python train.py --n_layer=10 --balance_loss=0.00211 --lr_router=0.000799 --vocab_size=10199 --optimizer="soap_variant" --batch_tokens=[65536, 131072, 196608] --steps=5726 --dataset="wikipedia_en"
Below are experts of layer 7 (counted from 0) of a mixture-of-experts language model. Rows are named router (the router's row for the expert), up (a neuron's input weights, with its number), down (a neuron's output weights, with its number) and show model dimensions 0-191. Each number is 500 + 40 x the weight over its row's rms, rounded and kept within 0 to 999. Numbers have three digits each.
Before each expert's rows: "mostly gets" lists some tokens that are sent to it at least half of the time; "comes before" lists some tokens at least twice as common just after its tokens as in all text. This comes from a sample of Wikipedia text that the model never trained on. Tokens count by the router's weight.

# expert 9
mostly gets: " would", " have", " could", " they", " began", " had"
comes before: " the", " be", " to", " a", " have", " not"
router:464471586578500529565605570555463562497532480549471430505563458462445459470493453521544469584461522466480483469454494491483549491465535492546485457485558597519521550488517448538537450452496469471447525512524473484484548446421465472495488480540512428511476478491495531570498537491497511588426486510482510555508505513485584448499477514493470449549524441500545512489502489597493553529523565485425519526478536422499540554482555457492479522585536509458560471514475533521501505510425431504481518539496548506551499517587451496489509490482492519521520580545517462467568509516495497497
up2:541554509545525558516467475530447506524473524471455487547509526515517495524487480491471488550486557497491496498493522429490506513516502518439465410472529599512545553516468565525533435482440525487453563497553532476576535561535525487514544481512473495476476394538556489496455484521455503498466493529452470529555529498605526502480446537436531430537517545512477521532501506441510473491476524584532525511461483546472551514527552568511472480466507490519498439490531403491480426534444490548536431515549457468395544550506544628511423532464467497485498472492438517503510515571458479555
down2:525522484460448475508450443512479532532480456449493510549462451460494518463574468526492507413531562499527511499455474511474520500508459470501519391468483455511553579434447564498450471511490527410561555532532570499446466464492487495455539467527534464474484501466478517515557510486517541498517562434423541446552536478493486510576497508491559484474566575529433555432504545561468491464470494437543530453552502561528406546570468519512531478478507523512498554498507465444540456541454540593516432498486565509456445527527491482520504475507523496520574445514485472506440530463432530506
up3:523522543528521579508563575510506558506492502510467490440401447545554510501473471520530463528414492438529516522521513513494581494465485528522503466530560533540434575435499503572519498534530438465499492519482499489491508511478493481450479466483494479458473609466502566506428499522533577503526493487443487477495533451402445509430498494484576532544524473527563491504552557486491534535476484491529452491491606499463539453499556471580492503514511531443528452524527492481471532477516524588534587472548518539536467505482522513476553439485586512476553535497417540502468485579533533550
down3:425496526474496481523546576535488469467495490540472449508512491498540548419479415502519491490439516458468512518446475530515555476497463434467441470546510505513504470461501580455486486566497505489480465433498547491501494496492527463561501525472518539545506480549384555545572540527449461497483564508481499555538550464425571439540468492491531406525499442433550570505447573487562512507458449496493564487449523441474572467523514484436436559537452487478527488500462477500510551526494527522469453544470507490515459455528464522545512546446424486485500473511489487595549513558433474564
up4:507556543476495504556534475562512589497507570543504448552423463514500531455462464545488478589544437485488455463454569492495527515443521513422522485464469548465503494486469495506518537492597457455418562507481548534435542512494519446546459489508501462513525502506507489542462511531541549449506609586481482445559486542443482463539450488470507439453560403517514527483483464516507475498461432489538474544487481471572511493543554520481461516559574532436555467486475514464513508455448466470499490492488494492449515481540500483461514456502541473462537520512532578556427488588438467483
down4:528483496491496459499503450412523459463544493443472554420584493549497505523554501452511507471560529551508454456570477514530480512514547498496520529556545450493466500491499456467458512558456502499548465516466457496572454448516558556527521474500497539480479522464490470450551450522433532554502403465457475519394453516540471533515598467500520544554486510469470484533553556533500485482463531465496520511424546509530417544519500527537501522510449471569398505571481548434553493528469561499426541517500490534478564513402452575528519514459490491462477506492413485467492514457484532475
up5:506516555497425490529507662529546519492490531480496531493597483516519478454513432525529452537495530556557443539546520462491557477504486472464479541499480494404527533440436489457572506541480436500432510554547451453511524520492524497479454422530509449481502479514485601470431505474549545502406513491524498516498450503567448525463432546423491474519501511456508535477466429479523533507480469457495461482518516448488509519501552507441514556442478511463520515431448448410472491462497511483527453489520525536503501469552544594479475525503465496475551533530498467496494457490455576451
down5:531513454496512462610480458523504567461475548507512540590552533544570539463481492492472432525476489497475454457468513490470506434463451553481538474543465480514577512445476503456491473478526536447503451508547450496529485493513478518491495514509493506504517551483472486480498491466441452536589524482427434561428554488511473462516478547470526485519533439522547535470455525459508458536481502483540464466453518488568527460444432561521393513536493541500495551424445494480499524425496577534530529586496466549483491488478521564431507522488487525410477451524518498455432485470626548487
up6:530508565484513448501436490517527550560543430471445500528497505491470495529526490530512540526526522556513468484559430502502525451471519563449532519517447512528446548524446467463516494518517444545432545438467552400480509517533507563406509522508441529490506529532479480493523517558522435568454555449448500530520522508454485563536552502473461496484530406472523555457406510428459477521492465474471530499514523515487499500616427458438545538484448450530500564599523526447521499508535529463497549564511571486407517515540544503544497536493479488468448505518503557542446508525522457508
down6:451525478502541446561502559501435516532471510489521552498545468517510539428537503532548466501458480570536430510455419489537459465597470480484461525493494540514482492528505512484450536507491499564493438508477580438541471482494487544491506475488491527509498535506562463508457478488475489497505494513434440493567483535596501441495491509516489531520476455546500456547485383495496554546501409507577539499457510500445478552519550440480550546451516453540531547538472475491575456459466406485479459534481507503435528420490478526532481420470490521471529611517533456473514474525513522383
up7:498516564492515563455513524572505467472527436500494500469542486506505573428521425506504515514518501503515457442575603469468483476427523496453530519536555556485628464386493507501539500522450486458482506493488477551484533503546579489518530531512414512512482535458486527567410567475459455498469536523503519527486461468549451538573450573457521567473572414579542483490526491443532485508450478544509441508462488480537498514528472487449509474510507486469561440552468522498493548502475531472449509513432495467485450471521514452514500491457488493502476559461493508541421438508449439506
down7:598526442489506480429539499505473430545533530544534518502578546510462491454499541409496463530469479536521468518482474428509561478535538502448540481413551466533478510457508468499490473471448491478526552477520560550494511450530554541556549483491542483565488399492482509448513529444474510507463444521466509572581573483559453481534502487525428507490503465598496500456519484472454549491475598510446582572510490513474428556515539510457512470545524465556577503524476506456559482489499460434506553545495414462532524503474492508503517546486452500522487537432542551529507507501484536468
up8:507513471590541534482508472501474465532543464501449532503458511534473488487458562459506457486507514508521530464559482438429464600524524503442549413538584509528488517537532517531485523537459417597493521425481502498488487489486522522548453473493486480543549505474542498442531544514611503488486476544482561479551507475459529486523440533482480451518570521435514433519469434466522449452490491549493591499519520515519521539503483532524524516588494467514440503378486450467592468528542468480479482540436472539477501492528510560451487526516528491451482487540455503538533495594477541587
down8:446463473489568457524503484482518547475481567463494471459480532492456470519487583564560552483522498466472502523490486519465546352487528487586470575491450470395545550448503450534512425449504547530507425508517445510536515531498505506496443497593468484546492571491471502552565514513468496556452486535531430496490473531455469582565458538486528415504485514514482491498479505475482509544507419463511485486498474442543465501548532458500464452478550496504563483529468480509469507624492412501568435469497545470525523479521523513524457467434501509466567456495516488520521550483502490478
up9:514522540586522465485462461512461489589471414510538497507465501503490475511557470600524521564505493492507481409530556529511523562551547493448498452519563438552482544585442458518477476481486509456482435570493516491483489481533545417428534458458560521565455452500489493481534540470559462527538437524518450545453485538526483506459489446481535507522531522498436537501437510495486494501485488507498488562506538538477564478386557542552471502504467486577490498488519576545588541493484537503560451491465570493470574492464504528581492477496503508546539535495412555499529484524474484516
down9:550496481513447524538447563495517498536438557546420437509519550522529511471536467466516544490559537462441447578482488433526546519431489460510516495507521439485504477534529569526507553417555478405478485553445443426536516475478419532529595529482505467425546517573504475508597473512509499624456571473510432493446434494502540406526529491481467453464569488504564479507520501460486496440484493563525561447502454537516543532523544483524518527490514471503471511491576550469503478530481510535503522486531430504493464533487470553539540472536493514466513532519482479533510500469499492467
up10:535509537540425545484530527496517491540407491508482464526535484482521517484516569453510474476506414463517534575464505403507433512497451534507452518392480534533488554457515527569517495562497464461541558511469527522525473498485574508506479455509510458550469503489519548478528482472502523483527589571578489500542504488476504535470522523604589562553455496483545441460518487457528505425601479453522508509491524465436512536446539447544482516508532527530513520497544523550489451497479487456505501508554562498504443520593415491516508523473569492498506488481537551520569538529518516611
down10:571509452462501503515483516492514487550582516505548478506461511465509485571533456531522534480425504490480503485508512451472494530483396420494523541502483465558531462558422492504429533478568497547421519488478541522501517482524417510446531456510492461491524527352498486491510494440503485524608562482483526546575480462479581536476537535497524521521480452519483503532432482495517554438493393525553504510523473536492470508520537459446460552505453457439513499394503451577560582477518519502493533476464494531505515520502467444509545504514515494481442470530461536524492400486521477481
up11:445527441565499475542499535519488485487539437551516475560472520522508520536545485488440477565466561523510540471588515486537513477546539517472504426545464538516469503541539531474541498502518515533474501514537543540482489541489457452536402427519538476522521524449534529512535455464496569526500401551508506475481589571487496549496534484480537440439496530501492461518511527566474502500521524464496562505540572594527559465559484522459457449536505557448503448537404536489450502478442493581465501513420552604445494465472470483557558539475509482470562437501544482528524514501502433507
down11:574473485544492473536549475438511490504546482554502475442473459484568490545477478546501479575494503524456540517498508506440497539479544488460544453492518563484488590565419510450498559479511454503485423423560534544493497536571491480444477493518461487479513510511516471599430391519544516504487500567511520441473483559488533559440502472501465481517486447502550488436541506469515544446513542532469542520396491503582503493547422457443441461553466489484488487526534482431543506448494528445473419562476474583487552455528556515537459529504480511550509439538474516492468499500460522514
up12:455501492571486506516566443523494477462533443426453554456581490405528552493491539451586504515480469492500481450518475419485490478538517502516466612536464537545496569480475475502548536563477422481513545530458430516498462497513528456449487487509547498498489541487510499549515448469495513488546467501550466531474528559492486519505579445469462529523505473536503473474464378433499568547509497486530471545504523497484562556482532488552495416458521554496521453454458453480454583470518484423532518406485482434492501453520529519586484487540451515487518513487445485564501502469442490442
down12:465508516491482524583549530507533418478528511485539557519516435491479450373466562510537519520492478479467462514484537547462384453539514533459446570444524470424505431546470472505515446499452501464508529464560469427531533501479417539438485588568397512483501507505490483559522540527509484538455491550476524571510463493539545439443514515506502522518546553551500468490497533529511485478515494484490475552463537511489490470559559513495473450515478516485487532513525453504500550491528482469499515532574494529586465523488463516526513604549444542458445468500512485463507600415466516497

# expert 0
mostly gets: "born", "See", " Born", " until", " career", "″N"
comes before: " ", " University", " in", " his", " He", " at"
router:566490476535551477451493539513540397426462485541450542485491589498462489392571517464441485476536514466473522442428427508516500549497462559433500485419485457496567418466534478519528462468521511451470463553499476460479458500518567517532535489554460509522424508522462580467552532504540511588535465433481497485524585497457493449521507505557515467498482507457521507444551464440524491508549462426481515529538473478471530480461402508475480518587520524476522479511484547445534540449421530521490526549463555523520489434481530491537512548510534498504490443477460483495547511491484523456
up0:522475519474462525432492521477426542571494547540500541498575525450455471491491485528563461539513508485481558503509455488460436516500429520483538406494550514489510525563563550497485503451497523546569567495490431527567555499456528533494524477525557498467571437498463442503559487491521484550465536445485535486623475495503528504507571496461507570538504513493543558452452454538457550518467440499469471520552552518473490573451533491434566493496543449473563493515454521540519528487528474565577525523498491535418483512517505476484422491470414509518472511446494547506475574526508468582
down0:498485434497501498572475511585492565449499482476523535516481589468478485462515413575536504549542527501521444525439495501479451475467532519542540437529457477461545539579481530465482528508499453549542545572455496565494503444435516547509495511593448504417483510536481495510605527524479556507513494527518440511486562518459583490562535487510509522506573524460520475461433527529428447556458557450480456504616513453539441508478530585460437484523517422501521495566458475450495492516492493547482491488493457514521472534502486504475545520510547548533486539476522506565565498537500492515
up1:503485490502530481505448476491519460481417542441522507543508575466507489486458477513510513531542475529529455465552539568525506472457449501502548478529408500529500501500509502471485520508559490528504447510432485489499395469591504445403468590520483548543506543475498504539533540454488491570521560483481536517484498547463474467580514498572563551420451480447490508440526502517506439504405467499535539539494535462516593509531465474495535484477499483538500466419514506495490576522495453458513600434541424500481557496464505534536542491536549452434525503448499512522498465471465387539
down1:479504429461492524460547490518494407549439495515494582520495453585533574523431518448457482480496480541492466478502533485524469556529488507426515456533482556491599547535511531448469514474547499489505529440453467480509501532458489477501498547500470541483421546486535503488503431511518486526483529502570471515556527507515449483534477504501474551434521502529494468507532493503444541519474459510425556573492443488476510529518481546486443555489513529462458525425587591472486544504459475531480490563556408489538551554525497500475485376491443372448554448517474504480472514476492487542
up2:527520596568562482575531561510491458447510548538477470501497516575510521539492466523513562509553522479458476487459572462480483557486529491472490517511512525491461533461549494547513554489481488501537537496527416487462470468602578511520445436498467543527462524482502593552512551580539557482525527477442481442460589485474445485538469472490432489439424506475504550457531488546562477471508483462492525459546462481513478532497529402496463505562441552502471491465522572492442446553469476484492489538483461514453454446472524561480589486511472497527560532544490532514489527532477587460
down2:484509530477437456532550529461517496505496444468525464451557498527510514497534507520511587526527456443517531468496518464600542494451577504555508509607492501556506501509449536466472498526469492553496444441504536535497474546489441461473526523472494510474432451517485461569397475474520529470444462498405537548528425520531466452499485477494553491457480464459421501462503461470539473442591523543481526452452463497511496520531473524511595445481474502498482503518461475550400433516517559497558479492564453571453602526522527499561459533508469529461456521537500441510549458510495472536
up3:577509521559504489522466539539476521523497547481446428439453535489483539539567458491511578532505432551409485425472448502564410452558524525505577478542507550477540441567515485504467471547488540490510508502452505463463473526528516525466489565525565508445456512516494500573492493499445399486505557493564541535475567489424511523557519529508564536465502521535522453558455541505478516522474458510526438525547495521495454547494437509452527508467473435475449453581533484548560526527508523473541499429548550533558500482482501473469454506521551477538441502461465472563528529519467486419
down3:448522464536492508527532510486510501488568426497496559536469430551524521481521468532557534506459478439517505583523495480547520437547530491581501560501479496555500504494506436438448431549492495535430581487474499499494549528465518462459460442474514507536474509476493512483518554548482464548433517577459480400511490514514505538581464497489461469464516436485570514546504538516458423571471546480551562465533478456458497458528518441530478488493542538491484462413558450522451532454461442508548463488425471503544541556505488601451533519486449467477505528532464577468533451516444555495
up4:469484535473503491499515568478459452541547440480509498509410507614487501535542519444515487481486490505546505514416519459514478496467539461562501535477462508490506505543474567527478463492491545507521475519477560431548458573525499562543474458535464444461478476517509502521522439551551549522530470526519453550560472529502543541519523495490553517520452470533566461481488460588524493435456502411550584455489497477473451490490464485462505525564516488548565419587430530517548533557467514553502534436574486531469486505465546433498564515540439501516451469538497408490554501567435492504
down4:459448475459574540501508480478535473544576461498554497424469524512415586482534543501490541520472497422475484560456489460455576515456523541469561485503499560475462473483514517587484517399500492536427438543576491484508496503579444472490565474469530511476518434492493530546405510461535556537491540567512523448468490446513541477468479431462520593515510434464550560508467480487507546503519520535486523498534496518492525386448500530477469503535515504436534543482587488540480480521452478483514452461477524524557422472541535530467482460497551527560519485519452449479499471503480468512
up5:416533560474416507522545532531475558566428498475480518546484501520538507486560471475495463523473533495530467470498530460522540537497537482454468527460432493510470488537462505398526522613489476438469498474542478533436553508541469525479470476410428511497521505540469548470464491451410477468551493568515495539488514530517480471525509458587511518572493519455508494496447497455476515468492474556540496556378548532503499467453464497519536497499491592517489512568517503557562454510527503436499414503460475497579459457531515477504594546463456463484534504499470446523541461453442506455
down5:512545591482446512531501488458459480552458466525488561536508497486566529533496510481460507515518547517495547534401535485505486484496534501570473466533457543433545567432417535471539474519524494573543483485542478543420477492433518483544456559507423486398533546517569493536485484459463485503499532490582504465440507558456467484489528469478480514445535459419429430523477482460468512546461491427529430513456431501503413473516474579542546450447451473528577468563513494538437480431522534523503475509451488482533518552511475490493493487477436526497449477503468448517460485480479530530
up6:474475528558494479536464441457507464499567446492502562467477470514450554487514473390450431572541526525526499545487512533494535465485504469438506506467506498551483497503512548499427519567527527521441513530501510481535550489466471448502537513496525422441490472478577446468503454431552532505527455565524449474606476428458585437412436549522492477501523498519463450527515513526471472521514507505525554440478529477528555512462522426528435500532441472492531529508523485468477447457507545559475486488426469535481489532493484547524472416480542495493527497510496460474451500460399514623
down6:459546537429445496537526496564508460449492482458535484460566548602483564556519528500424546515527522528462511499499551508495502506429468455546474509477512486465550489465508541442439509545482574498491465498547479442547536520530514551473509617504498569542503496519550520510519481503546539497499400490472424476445419513571516420531532506498491484495556472508472465497463491476518449595507579462501513492418458535534462492453547464512442552461496481524523563477515439448513482528475481427523517485573403577478532526466469509509451492568555491482489518477521477510511468452505445486
up7:588495500509494492553457463466468502475498493519444498521474484542457466495454481429517462451472569535429542569537514514560452517435444501547431520535518469499562444503595467522551502457513513469527439499475556505500465548488572464520633517496493434487540568487450474462468503446536446480497486446485552453490440540571505560423497552483521524552504523491438533470425464523495454547513472507517506487516493437512463493488464450564453436435524500522491450533421524464492482481480559515468489536475506447498464554563453456563475477582448491448503512548490444525521522508525532493
down7:557471475449403506468450525491524510410491472471531528555506414471516473508542525508519450546494573492540473524555512490543470510504496476497466666503464485500487540513455463490548553483519421511486490525595434505529488520462464489543489500447518490453542504510451505567506501515483560527484473517473547462524487489454425563493505505517505458539471547547479574491450478546518452433457418573554438582480569506443519523500467454454497469545404513500491542480509563495500516553519512452464436526467477406497509514502543466529551531508427524481502501524509480536469522452478547515
up8:528517511513536534471466530504537460589549535497536435502473518555474407479523499554427562546471530538504474417520478468505576452520503480516526529533438562445486537549492487480490455461503494531540456489374446424452488478509474524511484488534533431528457504479483469490524527473560433475446462506508465507441480499482521482554458484459464533428473474503470447483472500422508445475467431526492449499481521464476477498583552498478526611520596506465523516489473512490478539468509530515464475505457501567425513489510479458444438508497630478467552570478560492436513512484491483495
down8:529499545486507506475486503487443491441550478545555515475515547467491550532458498467531525506535474478570509501511505507558461561520492455451465558507530468466467504513513437425448536506559445538535480498540516517471452540411384508479499541508420490441445515511513570505470501599471500537509459525580458561499457518477538528472520457459468438495597452489460552517556526433454567457508494471446520484605521508516508553449534558537517449481432404437524487483504531535542461533506492462465479477545493493537488503412529470479535539492476545461539420486528459525508539531457465533
up9:494514457439486484504567480513555563474483498454564501453524576497527487488480479590546490528526488457551415527495491512467499565514488513555474437481494493548555512509504537433489534482500433572488551505450438510470468547529467463509535481548463501471446527509527493471499576605471551486500545473504450560534516504516531562532432451484562502476496507487535503498524443492473544480527477528492486516444512457455556580578526426526504489547476548475515513561572505509394561562526533469459503533577483507447479399526496455486475491495514514488420489560456457514561522457508595488
down9:547449484506471524477503477504468530470548546508499451460425530522517505491478528556471524448466472546429573491556467556448493555485426478526473538459519460541533540544523534521487539511491490547515495627521500523463468489467545513491536537483424548493523509521487565455455504396437444442485515533475502442522509493494553528483505474506530546515481476460528588493505624514536537447504482460425519573456496550537501509494585496479493485469484493436504569495536524542441463425525520483486447604481544525485501547492588495494489450568588495448477505535470521487484523502514568462
up10:515527490527506468519517473482446462451353513503449522465555538482514509519444511490470555515512521489460462535500499486498441501415429524422485507491494471512487470507551545476499554500553575539475462505486466453458508505456496533504483554546587448479500538475532487518555531498474480492526512457555538533526536477496494522421467465569547492532461522439482476502531500508505552501522471526518543487511436381415444530593531498501503449545409507537582553513491500500475483516480497471489584487493416395511460466467482461535493547457438501479487455520518391527474572535481518487
down10:519450528561452559493519485431489525510465527459457481496470495487521464464477513486518544488411438512462529524443456601557514425517511494604507555470478489496505474535478481554489485550526465571481490482514550546468497470493467467494480480472501456479508507545459468493535619505556456534457512451456480488574498507468469533468533574490422520528461472536486463484495505562482516478448508575538491513481502516505491477488539491459558539410456524453511491595478479600486480498505555482437511490444504432539485532524542432432521454463422504509459513444524504502429472464553467617

# expert 28
mostly gets: " or", " against", " into", " to", " using", " without"
comes before: " the", " a", " his", " their", " an", " be"
router:469492513531521542521552522571463472454517480546453493604527454422472485481502454533538553549509527440522459521443467491534513524450521488542453497471540524483518476528502402563520491470541491535496485539506518508494547439460488532585518452581550419500480500516553514545498492470540534573433552549553541498501493432519570458489466522511515484491498458532505490486536508546492492487547556604457508481430515457505478513571596467518533497538491474514512450541571599556414547541455421501505523494511423478506481493553414486508535516511505528487480517515505482456475411477549461513
up3:549545553523470551580534608465485585515494600525511527459545522518436557516490403485516496473477438494526494491451469480460528542464466511535538545466544509470552480525538506474502553546568497538522492505470422510449461520513505411461438510484572458448452483544496490511549501518496518532534535489535588519494491472530474470492465472496523486547458402516538525499523595551495488527485474407499521436514564418482527530472475526388528490571480514488538470528505493503489547527527430499482508535477568491466488484526407450460534485466450487502490529449557544463482529471540491490
down3:502493541572524555469487560527479535516523504474477522531468475497470444502451393503494488481524512492464534492556511531493449505519491500475513465420527596488525501519620534420580519519574491497574496500404521543413528514503545482483449527471527462528433469495455395532526564509451486507473541502535547493511448507516482506583462533468519492526508527496463486533518554544494509513462450554476508428448462511485525569530536486442486493472519539508554478458500481561492439521494503498463533481516606453569531401542490419501416502505417478504526461516512450502488531484539517476
up4:511511511547545482521487545534431500417543468501540542448482431486519490404555489490539470521428446465542466455542454487439430531477509498491534388534509512555485513470497525511509424545470465547510493531416498470449534442456488470506569438499493498550497489477444462540481513511527471553496603490511449472465558517472511511491450421552556503488411526504504541508524467501497505457504482506481530544538438469479496533519517480485434482541585582423495550482544457579492454535532456525491398484501512472497584539439482474466571481469519499516505517498544515532422539503520525532
down4:489529511553591469577505485476494505549558504492528547467575476501444483518594578561538564552462468488464542530488489471469546482537458513534465522484528528496497551445396506555517547497505504460464512449523511486576503461478558449536562495462532495535424528517542520483462500446515517466445446505414532569537467512518490472499492471487458508435517487549545483464470550441540461484502529492513531629521603531490530524505511477452454465563458506546535487504526517528509465510520512492491502435517480457481515506454507523540526568484574536554459519520501380540544426451522518521
up5:499490470577428465521492505504460436532459461465507486437550501485479513551479478504536429462414507458501445506554542579445486452528525536565535519496516494494410466506533469526532563488506454559450625512433465521553536523582444545506562454530438529458481420524470494492469557488482524490553488523547461535522499541513460479550540451542564445590520487533523510598473573546488506520492497547511470444476521485487540471453499497514522441494484533508587467570522480511466524511532517571497480475453489455463445520482543507500545507527534493491492480527478501430433491481530418542
down5:467498476531574517469467408465503437497497458489493534453506501533452484549553513521485483508523470522416457536574530477500477450604544521380503506488590459588469447456593522489581482534479587503450523462503518553554529466505442513398520538478465493500494509538508516456520450496535493465481464549530523439471549552522450428429535498532546530467484462565452410478509513502523454510471552501507518500519496538472478549539441492562463452570506522530483500515480570567488474494535514533461545531542477502511486442523504529495508465520497477476401524472550484458513509481541483524
up6:537559573549527527478516467475466509460444537466511562495499457461526491454497479486513584527600529555518467522439546488512534483464492510453541481605518491536491513463540473445433519507410452488488433496493551495523468605542512544517491460444491534469494512519516446514481536538443511497569518526488461491476491438534409546557512486474602510410508470462501466545507546495440515469560491452464497514494540482495445517514504480482513479534572517442570536451512499394467564453486465480493540497531496529481501483431550443492553516501481475520482542483575436515417504447483549529
down6:510519438555490493487525555507503503510556513521462473568526470441520490481472566484436563516570501522444513446496505562501459558516544550547486492522569538487478489558562514516467530482602463461552548503470465474479486482555540533531502509489493503512490527518484495495471492585515486547533484444453438496517485489587453543519472442499543554489546511456571451508542551443498493567518551526375467511495507526578495518499573439463568524529498496453464562505488543456487528484534540474540433514477553478497546510525601474461562480451423524538481434545463576519473485498472561557
up7:445519492530559518544488531451509531443506508461485532512472550509475591543506549526526488549392453475461512503550430507503523504493558512490498537544475527523441535557462515527530542497546522496551564456526459529502499493484442512537556490460486474571576429533463493554444442420468575505482490568477536533516427499461526478531537513489520536484539506514483507528511453507500571533528511535492481545464610555533459477567479449495557578517475534500463491482441482545538530391454487582492546527480503513409457540471481512427553467509518510465468588446574502498499536479535498495
down7:484571522539514506535583522564476524468497508513531515517458494536494546473517452505561557544420447485525488588385452439485585491505511533565539457619495510461463508385470574526485549555485534508525454522486508492520428459445491501522531565517466483515516508553446471510589506485534574445501490482507456548497515512448526480601469509522452559470522488476465468481459534531493568495512510526468526506451493519482507491501567459556454542530468533507431502514471529471498539515458525495499507428490511586472505524543485492446426510453513522404500524422498503522512453527526501505
up8:541542476510492562530521471503499499518559531507558568503592509473459449602504509490465542483521516512501484491463596500595422468492447535484441413525507575539472528452502521483435517469514425484512408469432473503501491497517426520537474504517517464467561504547493517519520456528460480496442484438463534458531534547539446519452507496469465510512473579511468437509474515504473494458461497533469512448438421516535428509541487557487499538596452493513463483499536508509498458487484503561459476502569481446394506460494449508471457563448520502516464576585473532524460534537532461520
down8:469556529542454500443464553507599491518457405462512520539456487528450518564470515519429534453522504474485582486524601530500523437549546458512468516466471535532446463449553464488464466511502459505492527479484483544450533503551553524527481490558485513429498491516563478488532439557488554447522508499570483494471511479521532473415516495469479571429431517539457500538505501547470521489511477513540457439531481483457503508459471463516477512518516503545517485516479614536516552528508495500548559554480519529519529499526424430533617444450492479446532473532447488408554510546430523534
up9:463499493497451532511478450444492506445492438575482457478498519476473536501572538403506448458548492430501517419500533409552507518468477534533513481490557536557534476512480500470453506445469439494502478473444473509446510591525542525521537451527470486490533469451521444538543529556495550513442511498528417574450422416510477536481505493563555515509502465505535463528516450502526450449476536449471491502472507527500459454509447439482533514511433441514496441458480495509512587508468559572578502471489459494446490484509520502498574475510439501492549526422464495436452533493412424456
down9:562523497536492507497492477458483503567512492451477534569485585520518490397494533495574508481517543486499476488462522530524482508468533507541545486539492493559475515459458519464557474525548462572526427554444459463490526502476473560470486517485501444512525585532543548499405486483557488528543462553551509527488520528501546428452498471433501448465440421539489482508503515484427467477475523482488506557552515526572495404494527555509531514502444472503485455486496492475502435478432479498450462512462528458484530460500571467453449512446539590367532494473546483451509569425469428490
up10:450501540548514472515487488499510525565497517541501469503521522468523421463523523508484560501553516521469539418578490462520455476505495503522489427514526473535500565584479483497491532491479474491534531465465533416499519459477567566618509501531469548564598500426434498542467525543543462498485513457533450587481500480436507437468499477566509509514428513447462457537490399468604479487427507534489555495517485538473478558538516514575476474473505482478466510493576515509509472417576473509517508491506527486489518487547507456559462547549518478504423471475476569465500573515493488581
down10:500443518528476465463461483475581467455444481554530489432474488546444530456516543522563503513523461565540474513476478520508490433555539506499489547500486477486526551451510498475488457531485475464413436477479430526513500541460421429407464526554523553480563562572493491434532452475523506482501561500479521474474516515548495447514542497521539581520478589571464554526497457551476544576478439477477425481469415467496478491436528474575473493506522531467439501504467477488501540492503527493549552539474446529479549518477484493524509509406462462518483591474563466475469569576497473482
up11:481513547565565542451548538527457502485468472491481546520540524525577621546501455491514489512550566468539496444499562532547508486506543560447461564491481488474482519504470492477565577480465488557468476472519434459523510500489538521481502454560400500539543400531539546546450459579551548556497541510525464537545479477473565437519502574531488499560529542490487447556520418514507527502480503538495575462470495445458467569532524476478462558552549517448527432543506514462516506486584505509462486529448477560507540489548504526413453523552512531442515483522525501479473513464527490484
down11:474534518499550523513457502362513509552529542431536421505477478495395457527482491480482560517475463402487518502480545447551467505500557479502463456501504524486492486497489489461465435483577532479460461469494553495502473466525530563496556490573482501536467512458574551518527517513478513493492519466479532474500488464476523495579517441541477417526498502514533555498533516470549464469461518567514578580478503526505535494552528475483477489456471524503460546484534522483522519511463507530588510577546463567365490478533491561584406489512514531563521472499431462528480445471451514439
up12:509510502440488543568499508526540535530499498529473453478461495499449475522496440488506511490474469549454427552417475511526479534410468506567472477526512570447480486502492475505487430485603566455518538454502500510479506492501454486472455465572538450498448573471537469490499545480512502547510629473578538531456522531477496483459475572575573484492429518438512591481455516420568485550496453500548532521433474476525460559452511484476473524455544504549504528556487511565494475530454495483561522542502447475452552499538472415499530525508462464496546495496484518543575487481572500557
down12:512481558491527506490504555488459482544518486434514445477484545493488564510481543485462476500504430554504484459510552457523547584423543520506487557521459450529451546565536427487405507470591510515471477534506497527540515424562480442488497530495472530524572497453443514517527494545501542529550450473537492457492481456427512512471569501483524558488506531494508476468469486475447581520518483449487458490525454584460520558491463427481549458486483488500471475466482577493509501454569468427460524519563518531490553540398563541546605472541472450567493495503515491462592505468515516452
up13:467526537550412448471487490567523449520487437491464447456434457530476406398543453476465471506467509479468491465424616521480497516507503475521522517529491486536534476499423469554469418558475370517462425481540517474467534486471511454466544475501486500456489497490476542483472483477551490478463508532566519495503489487447542466481512472463498519535502507504486580472481519525506502475494515631532476493517617484544503428406533485545536493467503437506539479550504442484472491475505476529446523462439512463549520450539570527531466456486549481480549516479484426453491495481496519461
down13:539510468499480510546468450487498376457607542489564538540454528478488537566511437424461489472486521469517405522547509520485584461538527562478468539544464521489564459454525532507471495495481493430573458522536487447529475513426491499495464484571504431571512537512559491472526455501519448525536475526571533545513438470516536458536518480469488521498515549583352536554462483462504565562500511470489583504492455510521489471513503498459532552542488496497448465502463521443473547463528591518538538551467543482476509522501472493458511525491533469489460517493500509526466467580512465508